{"n_layer": 13, "d_model": 128, "n_experts": 12, "experts_per_token": 2, "d_expert": 144, "d_shared_expert": 0, "activation": "swiglu", "moe_layers": [1, 2, 3, 4, 5, 6, 7, 8, 9, 10, 11, 12], "router_score": "softmax", "normalize_top_k": true, "routed_scale": 1.0, "balance_loss": 0.00139, "balance_bias": true, "init_std_router": 0.0242, "lr_router": 0.00191, "n_head": 2, "n_kv_head": 1, "head_dim": 64, "vocab_size": 1521, "norm": "rmsnorm", "norm_place": "pre", "norm_eps": 1e-05, "positions": "rope", "rope_base": 2540.0, "rope_fraction": 1.0, "qk_norm": true, "attn_scale": 0.125, "tie_embeddings": false, "parallel_block": false, "init": "normal", "init_std_qkv": 0.0541, "init_std_o": 0.0, "init_std_up": 0.0541, "init_std_down": 0.0, "optimizer": "muon_variant", "lr": 0.00322, "lr_mult_up": 0.922, "beta1": 0.93, "lr_head": 0.00884, "grad_clip": 1.0, "warmup_steps": 50, "schedule": "cos", "final_lr_fraction": 0.1, "batch_tokens": 131072, "seq_len": 512, "doc_mask": true, "train_tokens": 682100000, "steps": 5205, "dataset": "wikipedia_en"}
Below are experts of layer 8 (counted from 0) of a mixture-of-experts language model. Rows are named gate (a neuron's input weights, with its number), up (a neuron's input weights, with its number) and show model dimensions 0-127. Each number is 500 + 50 x the weight over its row's rms, rounded and kept within 0 to 999. Numbers have three digits each.
Before each expert's rows: "mostly gets" lists some tokens that are sent to it at least half of the time. This comes from a sample of Wikipedia text that the model never trained on.

# expert 8
mostly gets: " Z", " me", " Me", " X", " Pe", " sup"
gate5:446440443486512462538653423512513427434516517488467464581469461459518548516465532461505535573427558520562428467499533579417509482517546492460516563562442498483546487378559476517537530463451555507546499540514515482450526497519604529502559499492578473555480488659592496454554470387472554574499476502435470527541468510491421460495481528522521453543561517533570560459461447472636453514483
up5:530527500354528542462474433384397399478581441519535366496561500498479462519487460507495497399541452493444494469531530488575433456537407487533468479523454501526448523452530482516530516441435428456414495476505480499535437486523537487506521540526464507544442522489526545522429475464517480435499463436523413577519503444507388648425543530425475540517502534557458582511478448473478588558476
gate6:428529456515477628520550484541510411492500474423481462428417563482404445486437531506499536498546590589442490467544480523515430477559531484516519445538568510461474509592389519486426480510469513506511582503448511450498432460545460532445543495538546536469568530505526396511586505494452547510546474576545521537414466442519530545496520492426444481594455492476554509449656405498430459567508
up6:558441451418493471630529428503526479524477595583454502613546522504466520504542514466422575549441476476529473471544579418533439551508528509547578434502485455352535556495430443480532484432511492518539500472482492550535412482522464495502570383554629486500494448478591501561552524496507506536481610512496511476486516448509463521519570530601488483588512542468523507404514464432464473472486
gate7:444450474518578477562546513501583491529521544438476446470484422543466567547448503434545518533525492486504476527391521566553577462519553503486512428492544515496501425501507501426435599571475404488526587564496470518476525486536488585540524465497518471488529514501604479449537559551478443628477542521473461561504475437477494481588505548562565409473481598485563499489586474547452441529322
up7:469481584470392561524511530559472507455528453569482561505564556485481444551568488449459530492513579482530497487470495518528468483420535409488460516452488488469468581554478495503489459509518599524460508481442452536480453448483459486347430467527611536443530434416541521443513505468532463394567586394538540500504416457434575498457550523453472568448508458483400495514382500433542480533578

# expert 9
mostly gets: " and", " but", " would", " they", " who", " can"
gate5:523512541428494533495510540560505589445422533432552501461517549545532483534541616576485494493592544489474562458527432505562497452426476572524494497583539429569508528611435541516554543374449521452578572529507541472593549504487510528528510454520491536538539472498483499385486513470496437515395416540401427557514447476468516468444481449493422505421480507472584474474509466396463555564492
up5:487679516484543423488491552540569489385518553469519546617482478459524504475481496477499425459475550476527494469497586582476464514502475457534448520531505417434472484390473523511411522558550552479481571423478530565534408571490477431528526485487501483500545531524562501473473557520527529538541467472549538501438478526483524416436397456486488545548679593511558489462545454498558553500505
gate6:412529445549513527461535424517430468473471557521508395495433397491556482491492657505523472570435475423423433464544533489550484521494428416536528455444561499513475426564518447462493523501498517496518536525575454425474548486498498502570484561498484450604573523501532536639470640515494507549452427512499514490522488458562557521444539507487515542606425537441483537543483543444551431460489
up6:458528507470478572503486478377506429537444571441419573511475497553578501523503518554491471529475477493463476498499436534432385474545434484466446492395468433621474590515547484499450491453463492637484525469537566515538443506432499513501470547526550499338486508459532417429493471460448554526466553530565559585473562495524515500537560495457405589505479489526470494581508508577478425482475
gate7:526520535562518546447593459434507541590494644454526486461428528487476579500462471435628543529388497458520572500484416501486450457573456497463510489471509537475581450545535508482536442466562461413509531595445435470467516516506468494514515408465492504539528478493553484477453480516483366506523405478458510436434547529505537405410477592525525501404511522424554509515549485564444558523546
up7:450515541529541584575482486489602499591643587514570429519417459522473497443423499526470484481489539510456464442645536456439479484476500482443413546554528432490428536574560558549523476413490496444493530478566492536461453547483441476553449534484505460477453554515517434493497499506512564458547465497458490618588475476491556449509487515587509454432638514514483535438580553520470455518507

# expert 11
mostly gets: " sc", "|---|---|---|---", "|---|---", "|---", " against", " during"
gate12:502503420529514473559469529441481488581523551438541559442553523483472617595497604441418453467493441521603502484523404473504453535482484565499536410590573461551510452527513464505456519591497463509474505401495538527497532529524562419500450493596589493507478458452475460442537536477531409463519489473483512489440562570467507406486472558426494459545419414498487618442426442545471537487514
up12:476468595414540572548440501467479478391536602501469518439676495453392447496511510549516533456569438487425533439433505464499555527445532528511413509481466551550469519407548514433545497365524512581579453484531456529437557476488479492504538544481487496570496444491533440514498553472568499436520435490516400562458500456457534516520439509522465476501606470524551503504494540501420499581516
gate13:435511438530457404591501499513539557480566537489567485478544492514453478586410503624466463485515411557513606468586499448498484473477505503497532479468510583528526406479453407464516553477495455565546416512571414510516463551441453413460483454484442456544511511487470421468489461525509463485453461588515595489412567491464394437478423448606546497524559535496530502479503410484432467464535
up13:663457463497558539503470541450485497540475473478465483462477545443536494586470496433453584525528500520377545452578456436469460631575540483505374460447524480555474442520527535496510436484559556453499417548487506416417489484489475480544502468541477474476467589493458498532433532499504536501407454444493457472384455463455587521455546540471450538426437523526515586545483477472570500593491
gate14:490543422499568553488492455496491615421495518523447457494472474506502532430469561351473532538508483478434579490553481507470503514380433475502559479540547552504549566496465432522381564536532446500501498512463461520548344575480548542488564523509435467483477463539453512417568488561531480572545583424482557547506480576534395438436469460514457438543513463484424506520478578516526540513567
up14:492447418454558537533448481449556485523497551566489526506548428592658465500499515431445558543535499549509514457543515491510398463529473395531530545528470574452538490553391422418561616483481435460508432543494567451462516478451517599547483475495465474470419437496477455411523585553495536526459453452481458449497535600484509530495478577492495423500494542512462539439582592506471480449484

# expert 5
mostly gets: "4", "6", "3", "9", "5", "8"
gate12:499494615454420509556591500466531457517538479462497502539393436460560543436432509434491460511549481537428470463482471450499460498522511569499468541496460612526551566536480460498445551447481506546521572508582502509525415488511443539557566477526564452554466492445471507437491539501470390506406456422550576510437515397503462397462488504507459498585517537569525512447475615477548558631549
up12:501433500577527467485566467545535487492452523559525538522487598476525543493547507466411516434517513482470520503493503482524557440461519510597520510539468481445499608573435556497411511502510449453428428454434458533439536555537489646437492533552422606501581451487531480553468556470460473556509512471460415564612528510554482526480437477484595497497363517449487532506624482577444495554511
gate13:511478461467513527498624523523561510450484459542427437468429443501566546554460536469555527528479529441491555469499542613542490474497562485431395506445525559479510411504570563521518486451468489477499510492580518534496393569442518470504526464535450557467575476413538505460448531422519481494376459573471435435518593612544512568435514479518512527575500473570407585385490513533473461529515
up13:530481480558481463517556489401490507518562531536491530593546491471511549451490542542549505497534435526467501429549549467503512489483419496526494501519411467470489547611506482470416479509573503464488661551550516514435542402450458575545504526563483511651537504465562522589509497498532519536421534485446603390580506538562430550439536523500517547464510505502553427487459595427407519508557
gate14:505487487526484466565535435576566486467385532591543479523469557580494530485508480489535491488568549490486536430419525423426587496494489559484496463435492450488507501520533520508506379529487565452428582505575452566594481495511531420456557507482511563577405463631572563435535549472388524438449445577522513530484412471516478447475456446466521486455524607570500457458505460492475451550491
up14:508531491466416492519517501460510468515477457416391506549438574599462494448455509594537495509518434559445425560478503554504508451527434425509463514550530487498536443453408500514578479493534438450520576479423534468417461454490476454567513588423415424470432516456471633561478533492576448544488482463399377488446549512534506438550528505582511516459469453519434484490432466464449460470565

# expert 6
mostly gets: " \"", " pro", " un", " ro", " con", " re"
gate4:545459541427441495477500421522525500524469488550525474553487512548531522453571521412547539467458567518544526432353441545386475485507465573550447420509498441448535426467575457544486524442529427461477466582477540525541429476428473501494602444580533463441504541528628526484566525512509432456489414533439496525446443460466582551510420541510479513534529433521544451607486510519472590476543
up4:593562428455418417500503417478472489401651462505570498476514458540526465526510454488589512494570561485471561494511506485450475496482600541491465515506425504471513459575501479470395547492503483465470462476523603576511507451471445595470513443532565427505481475487561481538516591521467521453521525548521592522536499517479505445543462409432513484552454526502547529548535613600491515647527
gate5:403578472528425557469579499507599518463511481525574565536484547520545559468538516476540477569420475556555509524498465451496443472531416480473555494491483498460537494388517419462473591545499518560553514565507586599448457531412498483521476498524393435517550523615513509527527508568530489485489537451515500399426521525540505495474506526565419576476510405535556574471605520538428541530396
up5:617454532467549451512457542600451493456437487588470510608566500493458498503504566438489500543480506553504598453487466524575517516438534439409571456504414478433589485580464481546453543516481413548545555423511526510431476544519556532542487485471536539467479482455462449495545502579445528570513521510421498434571506594414429439504532441468541527546543462456400502501380423465453506537486
gate6:436430508554544519493532433530457520488381527421450459531593517496544499483588462493497504587476513537578523512566449478476542528538539449498483485470533479536527545511465553616414537581465536552507520408386495512562433470539565451482565519520477408464528434506461470524601512456536413443378452505461470424593472541493440494431450481491443545472493563457524480463430467613444498522488
up6:481568527544537490535489439495399555515525417562511542506502544535495471562547604457488458593426585458477424523515462522562410452489515384462529505492465543483426498617597520494449524542428436556475483455531452543538484495485469463529488436521522477551597479468468558562460530475529468533405436495439461489403510535422365434496496468495537534473563448454440432485551487487566467537583

# expert 2
mostly gets: " were", " has", " have", " been", " are", " had"
gate8:458585455502523451521470563496427590471406422531553480513554481561506482458529452464594510567569535553449515504442527545422463515527547521610543412587455425552592495519464471592497480470387493470412460474533481520543468493468480515480563471484502504534505525602499549563503497501607480462486497499470527502561518508512512495397552452546488447501433492365551531381539485546572422505464
up8:539449503472502561439534581518402469450578436513430498472511619488471599373365523508497498413613511451457589489435577512465510507484501462504475534542456512522519489488581525514462511379450501501566567551481420542456468550508432555518553466501524583592514464524433576522478566491483494493534433525538526544447593489549517528537462559456531484493555483428459414530559518519525512501541
gate9:476467500493549427398425374482485546578492570534416512410531519549504505436457576474522416427523476431596490488497491529552513491513433591437522473584514488571446511402517501492560497497517525491494617585495517553522472495499463460420470574428481493424539541540477531500448562482506505449435580447488501480460431518490383565511426453546527447562476533454516505494560464568518487572592
up9:537441488426463596452531466564432511539496560596405519477556534480531499472549528566445542438510447553500520525504417596560542547541414523364507502480495515444545468565556439463530470499458462527380495443453533500487440445507489449511466473484574492490475495492451519592523538452484568490474547410462493577463494564481518476425479421434555440571425514371471481515601583480515514499497
gate10:510484525506522482522469448542468448493555607511423438486476457620429563523558608501515388559454481536446540381395531498558607533464570486446466417485427503455515450532441478581589479551533535548530504500479571476598510487494468516520534414521555521556514522518505508490498471505541446525525601465484451478500552594473500528428453449496510496464610436482542520448499494580517449584450
up10:455511393469468445467517535482524500544526467495512521507430554472514479548537395497458471544543529483503446570621424499491527422476428547492403534502535553469444535515491469499446506537453486545515515549490543568400441452432494571522565615566387480462515467519464413515544494515484489503439610490533618521497467387485516370537419503547532486516484510486561615437471459494485548487554

# expert 3
mostly gets: " The", " the", " his", "The", " their", " part"
gate11:457470563498504495491513433472462495538483618452453382462487449510545449539553455528431520412501484573524603490453520451463504520508495413438400429541495485461554446448459380480573480439532395462528467514508509557525439472468586481440529618493456460406548461557553597477568525540595522510512535517496503463540570487537575570510551538558587511496469436472531520495565512475459554491528
up11:477556425434505468595483442548476522499485435487454429528470524553484466517448540515567601471531463432500594529520513468463420548526491448481532421428500562427482479520483457471484482505460566533481473487496429481529572523563518449399534508463616518495461542416536553531507381470518509443500472490465501535473489575434555530433477522417509460622552501441427420480390452492477407572601
gate12:511535558534507535436517496426459520510471450519427528535446526426463497575572500480496473568497451637393538461454434492493508497470502564491543579492524480530549403403510426581559521510516452586580524465549617488473478595448515520586543564517534520515521512522552508444427461543477484539381506460375481506544538515542473555435555478478395526540479594501471442480461538528570511481462
up12:513504537549538492442436591546585483575544528535486579563418459558454543629520481539530425524515547573454504524453436533430446446480493567500452508466522479597550498515556376521564530486535464472553532512468505420619452583489467439516472574515440516389457467472487483501502521485470453506433537493454552449426507550489467500545508518556436547527511485535435456568464395472473560491380
gate13:497601543507487502484416497516567487577506492551423530491527561569486491533496509445519590487519443583548439478553456496509469479452504443567557455486635523511468416503624468554489470481469482431520578573427485521513500499496364517516494506410542543552450480486586476554534587531463441404488549485490493495481473533642436505576539510443484483527473609488541418492530481483459468585540
up13:510460500541524458583580570507490450587496520489581538586444410619500467506554449443474498419540493526585563486584531480529425509522526396490511549498539565501449446553570530496474551460593521563462562471513569494416462523553491621579461549512517430570382529547457526492527471496619547460491480546435551470445467496542538489496483500485549464413521536479493509484531543525590459528552

# expert 1
mostly gets: "s,", "a,", "e,", "y,", "er,", " March"
gate5:435419483491416490512455458502541450488476538493571468508548451488495465562611525541531529493524530542468495435505478541481482478521594557503458545502390576440406477400579471412550495496578585489499447576539503467477446424438524522543508471529457510442621510577560605481582581518497422474452417557499458456432536501517525497520516435449588485529431535536547515401521491477488482496409
up5:576507478572526534574508481466556415462554467525443549588479467532484558513564555413514554506447526481470429488534486521511500527486493426490523607457554525426437527538427532518397445488525486454489470530538504535441451529551575506462466497424596467436518586478431549526455497423629517463595585573447476557400542454460473543543513521398501483552426546474441475482456541417500547503449
gate6:442507507593470568527492545504429461460504535443407403456482438470535496575453449568418480586578539580446464481499473467526452487539546492436442471619481449529541458544592490559462509540511535455457457436542507482467497591460445490508478431402443525581542476493463470480450506500518447476475471486503518427501509480553360583518515508539404458568486546461406488597534486482505463526608
up6:461422523480492445515494554488491571453611515517514454534498452544467491445490538490516655403493511509534492500434463597514468372508531457472530538452571546506542503484539528454677425453435526528498493499588493527531523409625477519482551540478567543516555551543495579521519491549450481486420545553524501529478458505597490452489614473475472565453470489472437420469547495468539485546527
gate7:525446496519541554431499493475514526555530489506489555461433557565433542483627574517575510524556356493546549578502466449538444509484544522484470537474533455537527497596528512376460449446482532565543515519473408469493484484419553444528506424573466384566505482510559477433503553509401453399508487551427522452469503511586511487493493494485453437424546519484564481553497573520609580525488
up7:452544516517507467425507512505533457417508501474493595502521526571488518436459582434523376486491449555520484531454459605571523428552503538409565482495506396553496519491578493469440501559495533538464493403613484530579613525537481435502506477633604510561467492510456447464423466425422489489409464483471469502424504520459457514495559544502468479440549416522520576531489494496533588479472

# expert 0
mostly gets: " John", " stud", " And", " gu", " William", " Dav"
gate5:435466418510492536489494537407543494571449580538508538518490482517456576574488524582497557502420434571540475445448419573544447493432532532517505464562433429514592525466559536454511457456523484612608519475496530551486494485529549445602488541447532430543567478504446519527608598500485497510537417568498444593581511524571491480332473466469526527525529486489518491499518467537539469478465
up5:560580446485450503560503473496500433464422448480575579499483555423488548469562476517498402484574359485501532547531507554406574486451473484512431504463470545555467523474450568449427475515420492539526463453528481458568476530545446516492541466471441504426473506516614568505372490584519566553402509490506537427485450436530479517528537628524504551466483510412485503496581478507549430438538
gate6:443474472470511512593446619511482486418534454566525491545476507459477551494491526533553527542494494543481419499482435512431515486458537519513502566507565478515501493506529456520440550463430477550523517534478542513551619529436527360562490546488454581557531641480504539415593579423429486377495424496488428545504548491452515543386535544522545560569523430448541441449502535479523520547566
up6:425492416498407435522548518557527553491520557490451534644473484515483552480466471477476489408506510503507551552459536579553457590477382455444544434427515482502502570506581496394512533546497479451506529421509438446471505541534496447568515534531496424459578411450414554523559467559478479425414524439590568490528532564512466441530542606485532459569523452492561491485518555467522471527568
gate7:510536552535522526520567472488440562577472456561528519488453463446484390534551453573517496538463455475595445492427398502533489523491633502446375472476578493476494509424486573529526568483456541574555504506515503556591511541553401402513538536442566450542452523501505559493451496421492493398470452470490516611482533463550448439535486468532550550517497514580627531464545525546507470536459
up7:453451345512501489521539442536442487563471513477523453485568583453581504466465472455537502522466434531485518494488493508485539514469439543552532487596381470579549541524475547466429542501438487394526473517536534450456499534423553530427468441461526537538477548465584428502585622399492516496567540495490451424465417545419565579475548534451452524509505458509467551490487514472427526372520

# expert 4
mostly gets: " M", " Is", " She", " United", " John", " American"
gate5:456435561399462533415442466493475582429505465568464546503461542533498582489488411469500469505474460482574432466442455462578534459402537464465435520503514610522533502505550504490435473497528487610528571511368508435516491561465498521515565458587458484551469529532583446366393491430528519557525456447557520496494549459480489550469392537522436464521527567438520498485503507568530454507444
up5:543500497436504443423442459521532617420430477560487500572452552469462430544561508525378536560549480592531447385503536464537486491439461440510597559426533471531523472545529451497417503517529563534473579506438537463440549536475517474490602469500433533483557569510486448476421540497515531493411401491529478535512496518508493493502407475541471579532489522391571545472541560581469407513479
gate6:464533463514450462402528536453500598505552461447462573525546523524499436471533561463503474521456526491569569428481486527491381453496480520479600496509478588451555520382420463570517540500554453426546535543461470498473480575485468487553399570614554458499451519505449484607583475427455382422470488516580497553501504472486532508531568521524488454521491563550530522431588552447569456493457
up6:476463467527562477471525614490488448430447548519554491507513524543538491439475555494566506473466522481500478585489449462425554563470558633457546477503414502602503464415540516537434469518571608516459555386470497481490542469523495659433503430470419555534409505430468563498524506510539483580503480484559570553457559454463481613505507517505489477521455533486533485489373509463498465558462
gate7:586400505430563560585500510487451625488632391575641588591470487431466503516473558554536562575414463545446496563478444522511471452449438462492518487522505505473437453501520440496470418568522630520548523443502538604466541518531453496494501485542542491440472541462488503519441505524532482541569531526493452542496586542468461470484538493505426486472493528520536540480428498449509491482574
up7:420493521414571498559522462555556562509459558541441552495448342563560537449583445504497477536409518425492536527522500414493506565482532409519448446449422481468429526536498499525488583504413537448588526639449504515553562511458550503445379521487524517564459472544504490475431508499501521546520575496423367547528495505538504436544529533506525452451587493517488482554536485533517522471509

# expert 7
mostly gets: "|", "==", "\n", "===", ").", "es."
gate12:507479482542445551527394501466460499486415575411530540518457404491559413503474531455489494618520521529506472473482462532477508518546459582570515477491499609468405477557467504398533433517516527539460583450503562504565517548556545469450577545541467613410495496584434471518524498542493445505534453540461468532492543471476504524428464470523504452554571532472509488494650604579401549505499
up12:406492527586580511543516478524549575432414484454483591587495537437487512483500519498505577450447474539567552472446407504505480494509600591520620454495452589454461470503519473453520507484475445533472465413470462502450476383585463451556588445589484482402428533457513477523490510458417547504469435479492528445489514534488457487471531495572530607503552494527422485468522610556547509482455
gate13:604590528593554500506491548548561461539538423565493549514514547621446504375478550545434502529500450561497571551479507518590511446553528490563548506457548479527573487597506496512558418506469495506507414480506463580514483464522484547471477580470600577474456509485511562513537562493483440455442449505472616521484462488518449459578426432586520441502445553505494462535424451456590540529442
up13:479552573484505481469548525520509503496587536540533501571498532467567467488575434441464488491486551490472453470550500440493473465597387460492471485651444568533447598489445461474502533483341491627576606438510559485478460510504511568546423387481474527541539472531547503523518503516563495560525561486546554509541549467514547543474520492517531501424502521481413575481540517606420451477533
gate14:535375461478538587535544485515551358515525461491470448532600505489510477471491514578533438487452444606503494442432536482499565449469570517466394481531549497501469523452546513474440478494509473424449557584461449522558482445435474566560527550501463507552531476590489477489538391491501490372571522476546551514507472549529462557525480566472515424475510439478506605397448509516409495501408
up14:562448486563521472496528604542592530437514493536474532599590480544554485478520544524485507425454549505512474500483457488501583437475560588452468514429545476431493374596486531503446495523408389553412571509539534505587463473512441459498495395432483470577601478521548522538502511553544494441555486518558527548536546561421495464598526472489482557503512434514535578473507488483567603526502

# expert 10
mostly gets: " Euro", " Championship", " No.", "==S", " League", " spec"
gate4:491556472424488430559484493432563442528476499526555548459512512509528576509425477499507494430454429321538444464520513513601466416476537537487485561537524524549430508453511433530439546458579512582488469502487426507569514399581466470460493479520556495591491398507460406456557518460499459471432484459590561483487511597414485466559405511529580483532532471520451448485554460456543494559498
up4:527509532565495536478514568428473512507550545539562615502499536573496431540471501572434467501596464488499539569466474354476490479500519564554509481505429527505512505476530436454453455457477466516445559516469502465407522497534545437470426519470516493551440497436421480443443490645447435504551451450475497485503561389391553477457445445546577487525556564447506486452580458631462467502527
gate5:424512477486553453477535429526402458421554528514424392506450423534551470492491409412488613522517485409484462533545475516465495532545477432432481523420535530541434572551424523479501481493515393543501531505472534626591522569485520497491518636515553472446504508443543546460512568602607511515480479520443533480466498467549433514458472571568438551475525459515477498451582495474511529554534
up5:572529566496536520493441487466469521554474531536599456521562433475465531435513548549488476449534509563468485511456532482531606497383435541514558438475473480500541431512590434516541462497561529444573420531574478443492558538522489507510517449479433484528493535429616541420383477462457394480527594593472587567504401484481589540498492463483526489554538539476474400492559487479555436556527
gate6:448520608591432405584547470504504513445431529478503526476634457549497550555541548490464517472469515521465469429501532408558439587505474487459485554440525499452524504430568533371423472531506540561514490494530485532546523544460512554459509500570496495601459482502484525402495509563461424495453591549467490497558435399457459501543444463496458421542561459504370466525514436524458429480540
up6:473434484542413503577528524485556422531406420522528546499551632587481527525516458551482521441519518623403517464395494545558533524578416467533465508509451379461511437498458504533520585431513504546615592473471564482473571554513508599516460525462566485544586545503464577517466476518459520520479419491507518425503513466483560574542507476487572489476530496548492434468492479420490471543484